Weights of a small mixture-of-experts language model, trained from scratch on English Wikipedia.
Size: 11 layers, width 160, vocabulary 2048.
Experts: 8 experts in each of 11 layers, 1 pick a token, a sigmoid router, a shared expert of 128 neurons.
Training: a variant of Adam for the experts, 568M tokens.
Below are experts of layer 6 (counted from 0) of a mixture-of-experts language model. Rows are named router (the router's row for the expert), gate (a neuron's input weights, with its number), up (a neuron's input weights, with its number) and show model dimensions 0-159. Each number is 500 + 25 x the weight over its row's rms, rounded and kept within 0 to 999. Numbers have three digits each.
Before each expert's rows: "mostly gets" lists some tokens that are sent to it at least half of the time; "comes after" lists some tokens at least twice as common just before its tokens as in all text. This comes from a sample of Wikipedia text that the model never trained on. Tokens count by the router's weight.

# expert 2
mostly gets: " Con", " high", "\\", " At", " Air", " first"
comes after: " f", " F", "2", "f", " c", " ex"
router:508520494475488532493506490543507520489515509528518507519486517523540494587461512536482473489543474486536533501533492439513508497508460495496485479481558495512461479475468524476500505486522511461484480513520486500499506513472523506443484536498498491510463467550487511510444515502540473455494520531467494447512507496473507549496505487545480527497500530482484502480465487467488500442535483521517497526510513507491503510505512543457516464492505509472544489524498516509511499465502486
gate2:504516497524502469513514484531526463475515468483513487459501515447488489482458517442481523530514510480485488489529488523478512523456441470467540536497516503526503483505477475479449484523474500494483538476538490513502494486469515470518507472490524466455490453492496502531489529448497494526476542538494539535517545529474497463481534476535483510490489537492514473497511539482503530503510476492555526507502476548532490506487531501508520466481526515480507467532492527470512518479481486
up2:533516507493478476496501514462522536456503516515524509515454514507469499527511499469541495479490471483475507477501501524513457517501504420504484507462523526513507535554437499509500513515501431484485496518524537498554488450513516485522506470449521515504500485499458540498493519504479509544504459527487548483464472491515493482496529550499477492514501495500495461498429505491468482491504524510510528498486480535505493524470466497538490499501498518496473476479514475510465459499527482
gate3:491487485470499574523540518540518460486476492536480518463503505510489482505413522511528523522496517481513506488523529510518505479461490455466513475452533507543508484470517477522520505508538474483502518488516492497480497492487486496499515517509457526498514501507506506492530533484503487487499499444466474483543517528509526522548481504541484481491502520476509491497556464575509508497487515518510494531521498550487556469500480486496512519552515490528505509492503523466512503498539543
up3:490517508472510508483475463512497472513436519483459518533507468513503527468508542463485478512518523520523549529523480480465517509503471528485490482474514469472480485519482481505494514517519539506475492519490544502487497498523487490511558515512543491519529527473460532511500506495488480473507510543523541501517472497543524486488535538513531499518532515534499554515452502495520505481469495459523505522515495496468500477477573509516544456500516497475552497436514493500505510468466509
gate4:523524473522524519479512496541515481497519508541512533487465519524486505472469517474523508500501503471486475449509524488502503524536464505511490439514484485482574475493442491509491463541536552488468497489484537508485500513505506490451499454494514489510495526486475505514507493509519525527505517485519516526505507491470518480516472513510477522517512499448526471497477494454500477490533492514508493528547510484474481516487489493465516522485488532457587450475496448521531501481517537
up4:515498542490503513523506476492508498504495543494491530456521555505509490521490491499496483521474524523500525477519491503489481471511467493525506514488488505489505467505495470545487523500523459515490501458513472524488450468482486513433517480506463482512508482482523492463522546536514488450534573530505461529517519501520479503520485508479459474492533495519506507479480511514531517461510509472511490465492518476490494524483489505502491468471469527505582463505460468526450487545515443
gate5:514522454487498560459501469473547501498514524491438542534476473486514489518497514494495503501536477531490535470472538506513499489531531532487461518523474487481517533533483524522483502496509521507472527502516484518530511502538489464497518483480471484493502501463531485506502524525515515518509542498518533501467509497493504516520513473557488521474494476520532463512478503477472462471526501497546485459489467543522468513464485556503534520497552489522526542486552539489493496471477521
up5:523481532515497480529479490510474562495491532516525516515536506505463523490466506524501510505530451505530507511526479524482499510509489491542547461511495539512501511464479517531474525436541490464510473529481523474529471477458473479469474489483499496476482476438486493493492488508546505504503517527511495438487506496509526501497537480526518509513509574527519532511525486464502500477484496480468486526511534474503441535522484492499496487494520482540536482472465521507504532488536526
gate6:495499499530479502484501492460486502481532509479554495434514486484510506508479491523535542519474520480473521475475518500519492444515510552514526512530475543479513509501515512543464505531480509529520521526572470529501505496484482474484511511496497513484531534528544533484524490506522509507489526511467474472527540535430460498548531507509520483490545521480490492527488513508501513466498480478457487481478455460511525509483523484484501471517479488509532483496514460501492473494456455
up6:462502439490523497490481510515489448518455528534523484483473532492509513468479519489484516483490485504537477539495470454513454540491553549496487508490464478523483558476453468518538526459534479521476440517474492511508480526473477513532465491463493441470491510492485501470513512506492476510513480493501531472531524515513514519483489501517495476523511462507487501487524545509475495484469502499474520460504517495527481456540504473520491499491488516479511527543491503538503479469475523
gate7:506503512491501517490494531486489543511492506489517538432488501531549504450489482510505477511512549485505524501476465471485500461537474480511506451533543538463466521489494480514462489539531520482519500518492543489470524547496529485524529506512505528472467530522502508533478511466488508489537532502478520518539480525478517527504457497466508506540499471491509515483482519524450500493521487475471511524478460501493489521463482462502549498499534531453483456515497454499486476521504460
up7:450465494518501470504490518476507522514531474510529516569485522529451482544464544473500509523490479502514501507528511471535443506524490486544479491505463470519541521540496494526468470527508486465507489497556486502487487482531520482498513562523487532505497483518477526490502494520522479508496479514506491526503500479510488469533566489497487481464535500456501491468521479483515484508523493472513506505514495436515500493546490532542494569487481526506490500536467506492515475504482530
gate8:486457460470442458525492525526513511548505477587508511519527491486480478500489505520510473531494512480499535496563499505470451505516531513496533513506490517486480486474502474511475480510495511460527537471507494485487537503486461491541500503513522497518492516467489506495486514506494521503483492513483475499519482529502522533474541492568495496519498457512485476468504522484523472448522499488507518499481514488431494486549477493515501481478468553488533484488488528500497443531519537
up8:524485491509518490490477449445507533483494505513501521489520523503526516492496502506543495489520541504508499475517513509482497481531479504478509507479497512544481535485465492561515502489501502480526475496522458479494519505489513515459530504483510487528509471529509525521510530537500528573529481503556531401509506501464498475511514534524534519542478537480502444520497474466532453495540509515530517498512501502497477517519517526448489487491516552446503497510510499516491463506492486
gate9:525520489475488528508498491500521478519546498557469483514458569544524519522514486504506485525512496505470542473508522508547522514548485466500502534537493484546488526549451454544497473506480485518509488487511473456479500438482519484484514507502477539461530504482508505488498507523471492476507499507489519521510433514510499507517499479512509520452512490484486501500538510480498533541514534491542539488477498490529501512482494566522496510493510490479486512475510465470474505529506548
up9:505521449482529499486475466477476522415482540499518533477529498541467493507512470492478486511511509507517468467509539522512517520461546523467505516555523493524511523486514489470485473491522496530460478514526461497490531463467479498496499519461505522496505487477447527518521511446490518516497506511508546485530483512484557489481526509486504518478481481482475522524465453482520471490511531492507496498518491472454494481550523524485477474469524503502501536467509491497470546501462487
gate10:500450527471506544485548520514496521533479451478505485480455494562503539481518492551539489497503489523492531550499537538488535473528533519441489528497477487526556542537491521497486532454459483522526529491500484501497467524483489520500493494486499513471456514463496497501502549504496473538500480542517479530500492512515541473501488562525488484503464496511520538490478496531488511490551481484481495500510514514530497503481527469503504496523476469496524503465509520514507485528492498
up10:493497493541497483511489551536543444528462502477486536504481523532454501491491513493496505449500502525528483526495497501485521510493508504536539515550512560496516469541497486479511476513527488498510523497519511471503524554512501556557469508556478506509474522511514476539505530463513486472495499491483495536502492485497520503492477499537525508498495564475485527479501481548447502522514484507527491504470519454533466507482521509486470482512522513496482544538553501516487521502527522
gate11:472512479523500526416485486485524509457491529553484516496456509513507487496519498492532507526465502504528488517498495498434515474512501541487485514460462460482465474499463518553518509524500504527464528497476477510501496491505505468505497494502500527549537497457500502513517510458498548467490499526493532476477445487478474463503521548506493534501496489501526463478497484539512496504441457472471476534471495496521498499535514517521492526480504544500512492493492511491526455459477528
up11:515522501480506465523485532520448530500514521522493476546468490533546511516559505505484485453540485470441501498520528495499531507495498513521455486526495515476486510481476511515540521472485473464502470499478510498520494499514497477491500521457488541485467506507462467489516484490520486561432543522512483516497500513457525490500521530481526509480503508497502482509464493488462497488498511458503477571544447491513489496471462481533465508527470522502506450478509480517516516484484474
gate12:473494498548489564520499458498508488508512483499490505520461491459518520529483462459519522455494528490512533481538459511507538486486422520483514499468491491488524552507497514542548480510515476531489540510486486536510505493432497496430510533491475479528539517470501495480516492497490509493533493452490526508505516526516497509492515527484492512469496516474488488483513467513487480492484529535496484508498523520474484487461527488512537488514521531489513483438489547463535483474501494
up12:511498516515522501495508478493494506502506552531516486519529498474476491487528478475451475511465507501499491466527441573490493531516484418473531472507499496498557476511469526504511468511484481493466520487500510480503491488490548491494512520474488501492529505470520524502474532506487515516476486488482462452503511495476543573576483489472518478498517496516484506498481468488487521460491475507504517500500460449501507516497483489468515513507493538528503477528483535465456518551479503
gate13:539471543515510464448497481467486509447515479514549493473481492540486501509495500500472489472513479529515478489511520475506480523501451463485458422505472534475509475528495472494504500467511482511502536455508524492512487519495467470499511500503496530550477506468538465505523486495487519509490511517505496507489508482448512494513510476492483428517451478514510530498483539505502509487517498515493486446522512513495510475533537505507477507461515543486534503580485490513474531475490469
up13:520553497492536503505509511483487508492484533472483473477499516483529492483513491487517462463506544536522485486449486499516466487518459452495443504502507489466468478530500473484474500485489502497447527497475513512567498478457519513517500513475507510487479506515517540515561475551506494452495503546462460504480444524492528483510455537483468531523473508532497480478498524527483491508508496547512531466508508526516491525495535562501483496474499508493489503495512505458534471493514487
gate14:470524539509492507513517462489536474499503479522505485484492533525480481488549507527546515529526493505492488496468521469509474478497505481504498479494519529491468472491497470505488447523473526477493503498490517477563455489511502520508524534472442513515469499456437540518511496510484510529477492554507519503500465465501509510492519496497482558500507461509498445484499508468486450491459494508493469530484534532522518480495522475538507567507487521471524505513492460484486474461525544
up14:526532494473505486510499554557472533479509496520516522504506475459518516477526477466477490512475476485522501460469517493477483500521519506497496550513552489545472509483522518575520480494500494543485485482494503541528475503540528463522482538493555477523501503488502512495511474475455451481529520468467496510489542500546500498471486489475476453532501482508509460469523509472472515520511502511499507491514507483533502538558531490527482503483507505500478468502537531537484467494466501

# expert 5
mostly gets: " sc", " Bro", " ro", " cont", " Sl", " Kh"
comes after: " P", " B", "9", "0", " p", "b"
router:530496538512472488506499561536530484487470515497480525512479435449543560466512510467513504529502494536501510469472511482505555504578487493493502507456536470467474533553499517519479485519479496497501531464529523471497485532537501495481494482512520496492519479502472538512530504482488498483501528520536534488486456544508513461523489462509459503505458437476508514497519482511521482506484531524510467490487485512474522475496474507513513530469493488492503486479525499479496498466507481
gate2:485531486492489513480514514505499531524511477472499547467477462512485510496557500447516514499476498487506468473494534489545447525518513494487508480479505486541535508490495524468522515532481496484531534456497490497501515475497518503457524466521469462506492472489517500522512507522531489550497542504464448458494512513492495505583450541506524473502459516496527483465487477472525525521527531507514498537504503463453525507521523511510504453540476519501500521475511495491510475516466538
up2:523466519505474440517525495530495491515462509526491492526488481518499493490471523498543472488462553530503521467479547565491518460503514482496536542501487535483524470533489523530500526512485499527550522523463535490501515497505515479468534470473475502481491518496467488501515526508490501446469520538500506480539508507492509548553506505504476537496495471438533497489474518501468511526504493511514542501472495559489531518501523483496477473517507458522516527470531494493516503538502470
gate3:511551527518471478479497468549505471535551538504521526496501476464501523491507507498508480484466490503439517494507480499491461511510473478484512501558526523537524527519499490519482488501499522519495522513495476469448553494471496493477502484476545497464501520493519478483485552490538465454470506456498502527487534503515510520502513476500481509504485493469486477501472486470478525463505464513481553509552446505507501544560477494498512471506546533493510496522507521542468508511490529
up3:512534492432486483467548479486517506504487474490512477542510476511479555516469511492472454494515465490483485476456495550524504543531513494508496522498536541511500483499497490550480521524502492508458549487531553506492427538478490474502511510523517536493512513526525504539519537517549497560538489512496496501480507507491509497529528536514504471499489472530463502509507523504522542462504526493489508487432500512497528482468517491480530463511495475501483482470488506518512511514477490
gate4:463494488473480523497519474517479561527515469525497495488506486507510512535448501484484516499455488498467518515505511501510550481496524464519470494515460525526477503490500518488557507503521508480498430532528493498507508495488554491486506530525463475533497495421476472510488533528501454497485549482517447504504466483530471506501506491511533460506473479467479475475457504538501536554510511486496497547523514462478506511496526504486539466475505468478499500549499485517507507505491494
up4:471492524537475460562486474522455498507523519497465489535468489502478501519494485502486495518515508503501513490520396488514474479496515484480486516527488504523529514523534500450478521497497478461480476515516518500465474478493469497486484469444481536515510474499476468501521529458537494498498496516508467516553518473513485478536477480491487527483464521497526531510510519466498507495510505508513455510528482484497502517506466534527555459473458467540520492516526480507532464506520549
gate5:480527461483494537522497489478495491509509502506435522501485528475547489491450446488565520551467481499514505498458526496520497480476514485502488477539524533501539481501511475473551480504454532531508504501476469530454521512520509480469543505509495492487485507446510491473536490467535445485508504499503505498552488530492494477537481495520475499530502503498498503501507443548452498485511486503497488512521501449467515507534510522494502514493488524530554474509499463476505471514481509
up5:478493475477539521493492461509499503489476486499474474478473506476502523507448486500499528481468480514509517561463521467530517530503467531490490506529508517503495484482507515484531456511513485496508505502525518516502497481492575486469477461513502475525523464534480521500478504474524420487453509513536495477520487508479518493513507470441524469527453497482502531468504484456522552481504496544495529493495512446526550465534473522490507540469515523512491494504529485510488489472533521
gate6:490544541476509483527496482502489472491477518475487498524515464537519466542477511465496529533474496477487505496525474519524508505511483512500518493512514565504468515492491492532506520507470495516493533509510493506502538506485534560526513503509504473477506484475506483511542495508534498482516553537552505493543486486485493547535450518493465476473461473499503466494474520556507490514509502505507470504516451467473447495523486537503474447513478504531492499486488451494448533516497439
up6:516501516542498509480515490550526527511530516503451568468492533546510537530480477500496507493508507462504504521492496515516486505496494526516516491515481576512499492510462510428513524506466489472481501505564489461494478462487503496507534518507526494476525471457524476522477425500537485506528498497514454482517508456525471500485508499516506523487513532518480512469476497529512504516562527481516499541526476503469516498440485499488506469483501527513523492468521493490508494527526488
gate7:473530513525528475512506522494524532506501502488471480524515485477489506508509508483471505505526448504525498474541480537521473556524505507509473517525498523445510488505499531516499459513515499500482482466488509491475470526480484498501481475480502521479486511526505505450507511503493504517476548502485532475447522495488477472521525519534484480475478470506507459497527511525468452452496517558528523561493446494458537466462502497508439521480505479452526510488482503485523483446452491
up7:494537527473504504461485505513489520543522520466482515547512505510523510452475475504515522514508476546490528511478555504528559482513489492465471482483532512472466543505511538543486555497463484485509496498509568529512491446497527534514508474524495493504511454513475499493485496449483500513493499506504533484572497507471518499490514473518529492538481487487542515517509549512527506492520484483502542514504533496504507526482513448477486510530501544477504482483460480466492502487467502
gate8:516494434449508506526494509546501486527464529474511483504522519498487525521485504553494459494500469528490490515465542517477502487496515550494459517493478496505482472484520497476474488525451487509515534539468516473521516553481537486501506511517530465499469510432529472509496517501479483484501472496555488501489475462468489536522467453510481505507500513514505485541503538491523522531503508527503461524516465545538503477491570520487519503499515464503517454500481519499533501476504500
up8:465470485490485509511496494467517535519490473497498477484460442485545499408481489548486454495491478470515528513501514517506463524515525480516480497524491548493485462519522489526509477502502484493501544461511465517464470523481546468535525508499501484504489467517523530498516495518501478491522527504518444479510516483504480480490497547535458465495502504510505491460533506464496524491506457541503507502526486508564485479474496524499516468504512482550520446511533534497523500479505486
gate9:484487508492488538515527469527500507521532498467499499488512482494480478526507447465486517499531501507496496499500511514468537464450467532520532480539455482471468512517504503477506493516486485523434476545487518468497469527494525553482507494481545514485483501505520463516508488517536490462459540486495524477529498492509513515542500461483492521522502517456487470501534506509498512525521481536509527490487512543519480508518511520522529520529519554533502549511525487503545547538487431
up9:487500455465503532478501492514491527494499415456478524488524513481489537509483507512459486480493511510499479543529497485507504480470517494509517477484494531433455502483530512449502487520520486498490488505551504506507527468508472530493530512458513558501496497468498521488534490554517532486472500469491526516532468523506568449515509503463501514540506535532493491492481494524449514468499488537524483504481507510480495512495529433520499519499496508489455519491534517523503507530509506
gate10:477464463529492513460532491502499481496496527502541459495493467512501509480470505516482505481475514483489485500501510495512558462534513508507441530499493461475506485551487495499468493551551474464520486482502516494494544505566492479458485565517535450483500496508508480489519518509527469493497529478456469496488503519507527518532503475507513515470491511482488494438491509537466489481501524512539502475499497480520519486535508496466509490533499565472526523521548502482488467457487513
up10:433507508483487511481504497511501516546497541500483535498470507498486521540513480488522515515510503498508510521508526465541448494516488517518538482486495485500469447480486502472521511460528515474466461497484521499471484517495470498508548494491482513513456546441499495505518524526506503517503483471511455497526483499491449475539533500492518510510520473528495488499514509494531478530484495551514471518529525496510493536523457495523503520561498480539543582466510529464488467477522509
gate11:490533485465483515544520497491516520538472526471497466498457516524514541501495488471486489550480491494496484492465500509503491486534515492504488496486535521509520510516503491462528500509450513520476481483505483495453460507482505512494506474483459513463523478505502504444513480468547514542501494511466501457528474550474512496504526545516467478506485523525491515506528473488491540507515468502489459471511501482540513511488538531486435504512517461452513427496502485479488422522512508
up11:511459478473492495484459516459496525525478480477486460466491500546515534533497473445546498482507524493518489487533528522483515468519503496487507514514487531466511485537532478501525430479454521488514477503511522493480511523516449466499527545447509491488517525504510512491502475474475507480485490516502482462485462514516490526474518492505418452513522480489493524505529505506463530476501481487467500538509497520527501499483485519546505500479482441527476504520506488505487458445519524
gate12:503447548497454483523490491504505513529440483512472551507496524523487530475448521497481531507504517549500481447508528453515556560507515478488470517476508468525469533502505519482479509490566507535511450453515507497495478482527508499506499494495484477521438494520489489507482502487457510527469478496486536498502486476551530519481516527494470479493485497492495531511438496509488504508475517476497493524512515492494492509477540511486516532507528501502493467498483491536535507509472551
up12:521493476505478502484468502504496478520445486505504484488497459483539481522528464526510469519504513483505528514455514514495522489463500480514485522453474525518539510514505509453547484441507508550459493505523520506529435509504540499479473460473529501489513504516504522496533510485559489476501526491492516505515543432537476485495493523512480504541494485505468490496539512514512482477554516499480470511479505521527504530486476514445529511437524458504490485500522468532491482516527516
gate13:505447481519493485477496540466475498495526504509493512498497497520481504555536474511455502525548451497546514493479552442525480513465471506550506505520519486505541483494538554499491522514496556504482532480507529523499515463504533537480484482499529507465521503517497497492558542488517518551518483507530490507501511499507478501529471509525520494491503536554526515516462498552515468504503473524528514469486489473518505471520475482513507526517559516509490539509462517516492512514497504
up13:453482505539475532519491468529491556507571468500477507494500454528461494502501499513518493485495474483491494464487469503478494492515493482522483482531453519494482534523523516477547491476473536500527526530481483489466506484494488471489495494497498473494533493436479512513520530454511492545503548481524488507529468550531521509495548436485531461500475509497473536479514478525494501512498515511499535456484512495503531470522481517519493518508525545483474503549467493487498476501548496
gate14:504547480466487507531514515504471560496452530484521480564489481520513503521501487520500461498520495476492509532449493514503517473514528517489477503498460500498531533568480497497518546501489520489524491489507501498482472519480482477478488509489509476498530478464518433510506527510538498476501520464551468526473488538481489510490565511490503535491521471509461545502436525519481487482520534495489463516441464462511504500487465488506475510516482487507484483466505496528473497505475524
up14:471515476496523543524536434515482467529475525481499490509507463472527527485521493495485510485514465483539446486478531530469495487515507508500547477476469563499506493464513491521507464479575518503503497453499506454495493477468505469488492532523532481512509498504529494469492481516460505496506450456524497538490472481491524538509503479509501507432501473483494507530513510488454445493479474507471480464502475491458527521496509509514513503485519480485520465509520515512530467522481515

# expert 1
mostly gets: " rel", "″N", " species", " MPC", "(s", "″"
comes after: " ", "1", "0", " (", "|", "9"
router:479536460487472512486469528468509470496505554527493538489522478471491439487461505484477517530464499573503504513458502490511479490484524495474523494524477473512506527480498525481534554465506473492498501465526500464502490508517516504500491461483469522514513502492509513477517502510530476510487523495466506471499496544465485480530457510517441508561516540551469513516503492496484464467480463515492513477500479495461495491515482498490571487547492474524527527534526488492514513510462497
gate6:520504466475510509502507504506544521510474545523516526476500509469539546480506481509525511525456523484470484518512530496495489514500483479532525510512497510502465479532510530508498447515506483441466520502466505471547495469477519520522494492505488521445513474477497506454507495542488488507510475537528478448525544521438476489433481492497507504516497509546523517501525491499521495516511451507497466477560520454535557535488473504540506509481480540505498486482487521510497486517495479
up6:542501491496477488532502501480497515514488505526509532532482497512492499487457483503524450529526520492486490518498527495519446528519516528509532492509495493448508520542483479512517473475525562547495510512518513510482513471530522459494502469491458495491478522490456517469494505517525496535517523479469490507507540515441518487524474517462511484497492472473506516524519520503542518573452470533477510495492484471459531486536490460477526565447517496510508482470552483523500491491513504
gate7:516491494480504555543477482499499475493484510547490541527480473546508503544519504490517530520486502529495512486525500501480514481482486480510517515486495464481491500513513484507529485488527497543543541523501508516493561472480554544456479475493468499486482486498486523490496498491503512529482446486453526446474528505505510510499552488524459513510524468487492486482481482464487492484532478455510542482525515466498521457462521575506514498492485493494518463460503470512462536523495541
up7:480501527484501497495500501465482474518477505491510477517495492498488507493538527450559523499474516523552528498508492509541530479499518543523489494524485484493485532527488519527536519494512526531421510461482519499544520524525509548504541541508516499524532517528482497519516486494465484445530483514480519477582512498502494457512480515519486501464508527534518492530533503533479535522461485506519511516475497515492509522509490445510523481479508525502495540501484527532549508479550483
gate8:529469501507499537531501485484518464489495445530494528504493542487496497509479537492547469555472477491495528512475482520463486500499453494500481476481516504468504473540489499495463493475506498495446518478507460488537511492499539519515487482515468466480491523534490505507474489496471510499483462489513524507472496458487505499504483519543482485492491491539497483526472524497501509521463490484462503539445505490531545549474468488467489557495496500483582522547490495547518456517473509
up8:477537492513483535514536509499470476469505466483550486494521533505473469498484526491523492511470500502527506483519533519481484515485490482514499481534521485483523493518510478528487451433487491502477502521554490503526506544481489494548476500506491452513433500538529536485520497485481525510537501494472494475451501451533491485484471530529484516524473539507483429558487488483515539541487487540495528503526475488496531530508511475504496516553504518492503513475516545505489513471496495
gate9:517511515482504531505521495534518521486544514507481481525440483491533484467536494479497519531493519519491486518563519492500486490506512511526484491521539562479474485475515479524497502490497488535484559517566510484488514537504471506518471429521489532520494490559526474508457507504536493445497489493526477525458513515511490529474531474471511512496522483493477489460508499457486524527522511496534536492504541511534438507500492541476482469478477517500519505484480522506512509541488502
up9:533460503492472522501514473467503473490473490542501496494496496537506491495474528470489431582501479480497526488502493510522514503477528511538516521469511497523492513502484495537461471541525493526475539532553477514465473516506494476500498476536458512528522497542496524500493488478512502508476482502482480499473493502535474444540539476526505514507501513478486565508462525497495489517468494528512461488520498420480537515530491488425505494511492497484494482475471491511507494508499481
gate10:473486505482486488466507452539499507482479537498490497488547488489492522493504507497524506479489527495503502529532527522471460484507510501493513565542533501491546500494522483506501506481514467529584477515530502469542511529507510497467505491485507463503470495505500526510525496543539500511473479515509463495488528496467470509540498479488508536542480517527507487483560472488515521516476494527471484529523513472526465524560539526507533492532483483476463487505459483422490494490498469
up10:463499496501473478520466528519468482502522519537523527515442476531478512514501502459496491506527513488501546489519485527496480478495513531497487514516522546529479455484513498497474490531496499518493507531537458508471507552506541521465514478487464529522521505509505500511472501534496522508496514485471511487466521469519496451505486471548497471473496480488537473464511527442477541499482518518465509504472481503500544531498522519474505526438497503513435462517495545541494476558497507
gate11:479549535520481545460513483459499475462508521514510551455535476531499538508495503505493541557467543480486482508485494487487494493555509506492519521537487486547484515553554510511486462496532526484473508499508545513480489486507498504487504504487484475534510458473474481485508496489472499503494464471461463519503470502499494491504480461453488491514489506516514512474548489507518504529452458482467478484531511463461523519501467514488517538453466509500526511498463493512465483476475503
up11:527531513533493484520535527489510468469477470472492521433541464497521551455485531471475528525531538472498513434497494484476528501487455494502510488535484489514505499502500492520479466510502501486505520489539509515482500496519525480505490510533515512525469475499542558501485502512504470525488497495506522452517501499470517499492500512460452522502503516502543500480472474454513468490523487511488453461479512506495477516468463539508494451498535525512490523528455509515477522529494430
gate12:471537548536473483516457485503482505531463526505521493533531487515473481488455534493481535513457500541468495516502501500504506518449500500485492510508494526526481494483493535517510532496482518494549455508503497463521471491525451540515483497520473522503507498541517523460525537502534469502467533521499441519517480528489507487496503469488525500471488506540483489448501524494537502481475525498525526499501488533512467480512540483520424460499503492480508478525501459497503537530517555
up12:489481491510521506537533544456492549534521497511542564562519502505474493511484503525501509483515499525457470465484519486490531529492508498480530527485482521479490491523488534467461487500494489499499515516509478515513496468475466472481494527522483443476433506497502452494509523508521448514487461511514515505519516474523511533508478501470496565539493513491512495479543521535502476503530484502495490491427505528527540464533480479479512495482468509504475501482510509535503447486488515
gate13:502536495493474531517513511506542509468491487524528458572537530504519540480489464498518523508503466479482469470465572497470530498520510505532532515474521469499497512571455510483488539463522514482504532521473521508493514543519530499489500501507471454454529512453466483508490478518495521498499474524520520520540506471532546519509506508505510526483503510550511505514534512510485499501503504508518474510491537477483506515543499537496472504539468510516478493559503516511531494491534478
up13:464483543493537509503555507486498502518528489522469571446498475491514524465465482499510510513505528509525499510476455518488498473460487529484510488470473477516527528501507489498470482533494490502476529480523511500525554469484473451469531515487498507556482467516508473497507471512469494486491503488531502463426481505453481487514505494495537444511505511513473461477498534491509510490468503471512543494517500514520509485491523502496558480515521551479556480478529494493479477489511529
gate14:545518515499505457494478484485529550509523507547540463515517482527516475511563472499511494508516480422489490483483547491492507527485521517499535506506489485487513502521486498487473488501466482437512533527469504474519505465500544458454465539542545478503493496517484529483459508489563471472501518526513503491519487528477546515543509495487498530517504490537477542514501520508523509484476501487493487487497506514489474478525478465539513499534520470517501503510538491514470453490527523
up14:517502497506514517480471516505539417489499492493507446482503468526480503484521468524466446473528518498466510504491535497472506495489497547567487454486546495506494512459506548496554473499492553516492504488423503522510516493476489508513508496515521469496498505481474467458513507527526523503516498482507507552507522458513469488511498493515506492468454464527530518488513502487491557453509493486501467473521519517490482467505496501493513485482464498486513507469518480522466496521549518
gate15:569524487517543507476484538493470541509462480491492494531456460515524471519548509471482494475503528538476482457495534521509501528503489516494524472528522473500510499472549500475545477516506513461516484446521475520473449487487514492509496537526513486539478511491516478496508492525482487489506484488466511492445483488478521531477491480527495509506524473512542495501499485489466504515502493495483568499527486561503524518475493547486471483504471530492502479441507504518486440492516515
up15:463540435461491523508493513496434506487500453555542465531490518458470488534463453523510475534506510506503488508481519500507505498513493470510487497502517496487511485527475495520498510496496503483470528453443439499467488536509498529520463526509509521500512479447468483473553472524500518507496490491477484550513512488458528468509505477495528538493488449529474511483523495473509543489499522541496504507524515491480499482511453503498497512512504481503487490522466515482501511493565468
gate16:547491519531518437470477521471521525467463530465494488525481455480528496477541509467486498489526499516487478465537503495509490493483480517509496476514497495523502520485500466479522528529506466478481475489511481500499494511503499523522519414520533462548456516460509518509482501475506449508493520476501517454510507513497472492519486460517516504509501491501559500490484470470512500458543522508516468513454435538504462504498489532474456476486517530478488503467503452512494484514517518
up16:480518563487487508496497477513527469547515484533476484434500529511505459499468522470448497503503492509464483514477498479520511507519484499519516495474528515533483446505499548518473480468482525528502539480460548494507515495497496506490477525487475523476492467493476462446523530550508520482519537511476514532480509494480502507490502540494524487467489516504496475494530533463480485519435480458524433495511533488487450486502495505528480528476481475522537515537494490476491508481476500
gate17:476524495483491547506467506485475518511469469546539494555484507506497496539487506497496463487478501470470473480454476511525493508505504487515505548534531479499523486501505496495503475514478516466499526484472498517461459516461513492507497525475471504496478491480483465454545473518527541431536516557459485545468460485452499486467497521536494498505489493518480490497531517515467526527460491514469513527516530511529532500476487518519482447543486511519487456496495519456518507477519493
up17:488480439487459483485481500505501480484527497476466478491511508498519549486488449515540508557493532476507506505547506496492482512474526492481465498441500486524513547577487516514500489483532499482491512520506458501533504584498458525505502466522544480510497512465488506512476498471533486556488517490499467475565493519552497482509504467467521506482475471476508460494476495483528519527531509513498480486486488478479474513506517501496498514510505480481494504480489463495471547514532514
gate18:559476463494474476494479522539502487485480537543507496485501464496478552529518466521484532489477491512447528470474517516505526517491502483523485474465469506486471493464479489532509492491530495521500541511510536489451503492461459462534488485503508506570541511497503472558502481514528504478499492509498484514492510457488497519472501518540497539470544491452532511521478498495489501443476489484473455512522474503500490473495503538508498497459545460500491505465511451496482465487503497
up18:460521470473531535495501518497438539525508513567520475555443550484506459488539467532479492495482512493511510494488450508504523523515512480513521510472519483447525505489488516505501539479476516474498537486463488499496498537503561505513521485514487544507550496470521495540523473504540475482520548498516491533489490450458537526504515505508541505514490471511487528466502552492487494540500502502504515533526500463528517503479504506488511464511503516493484506511463526506518511488514478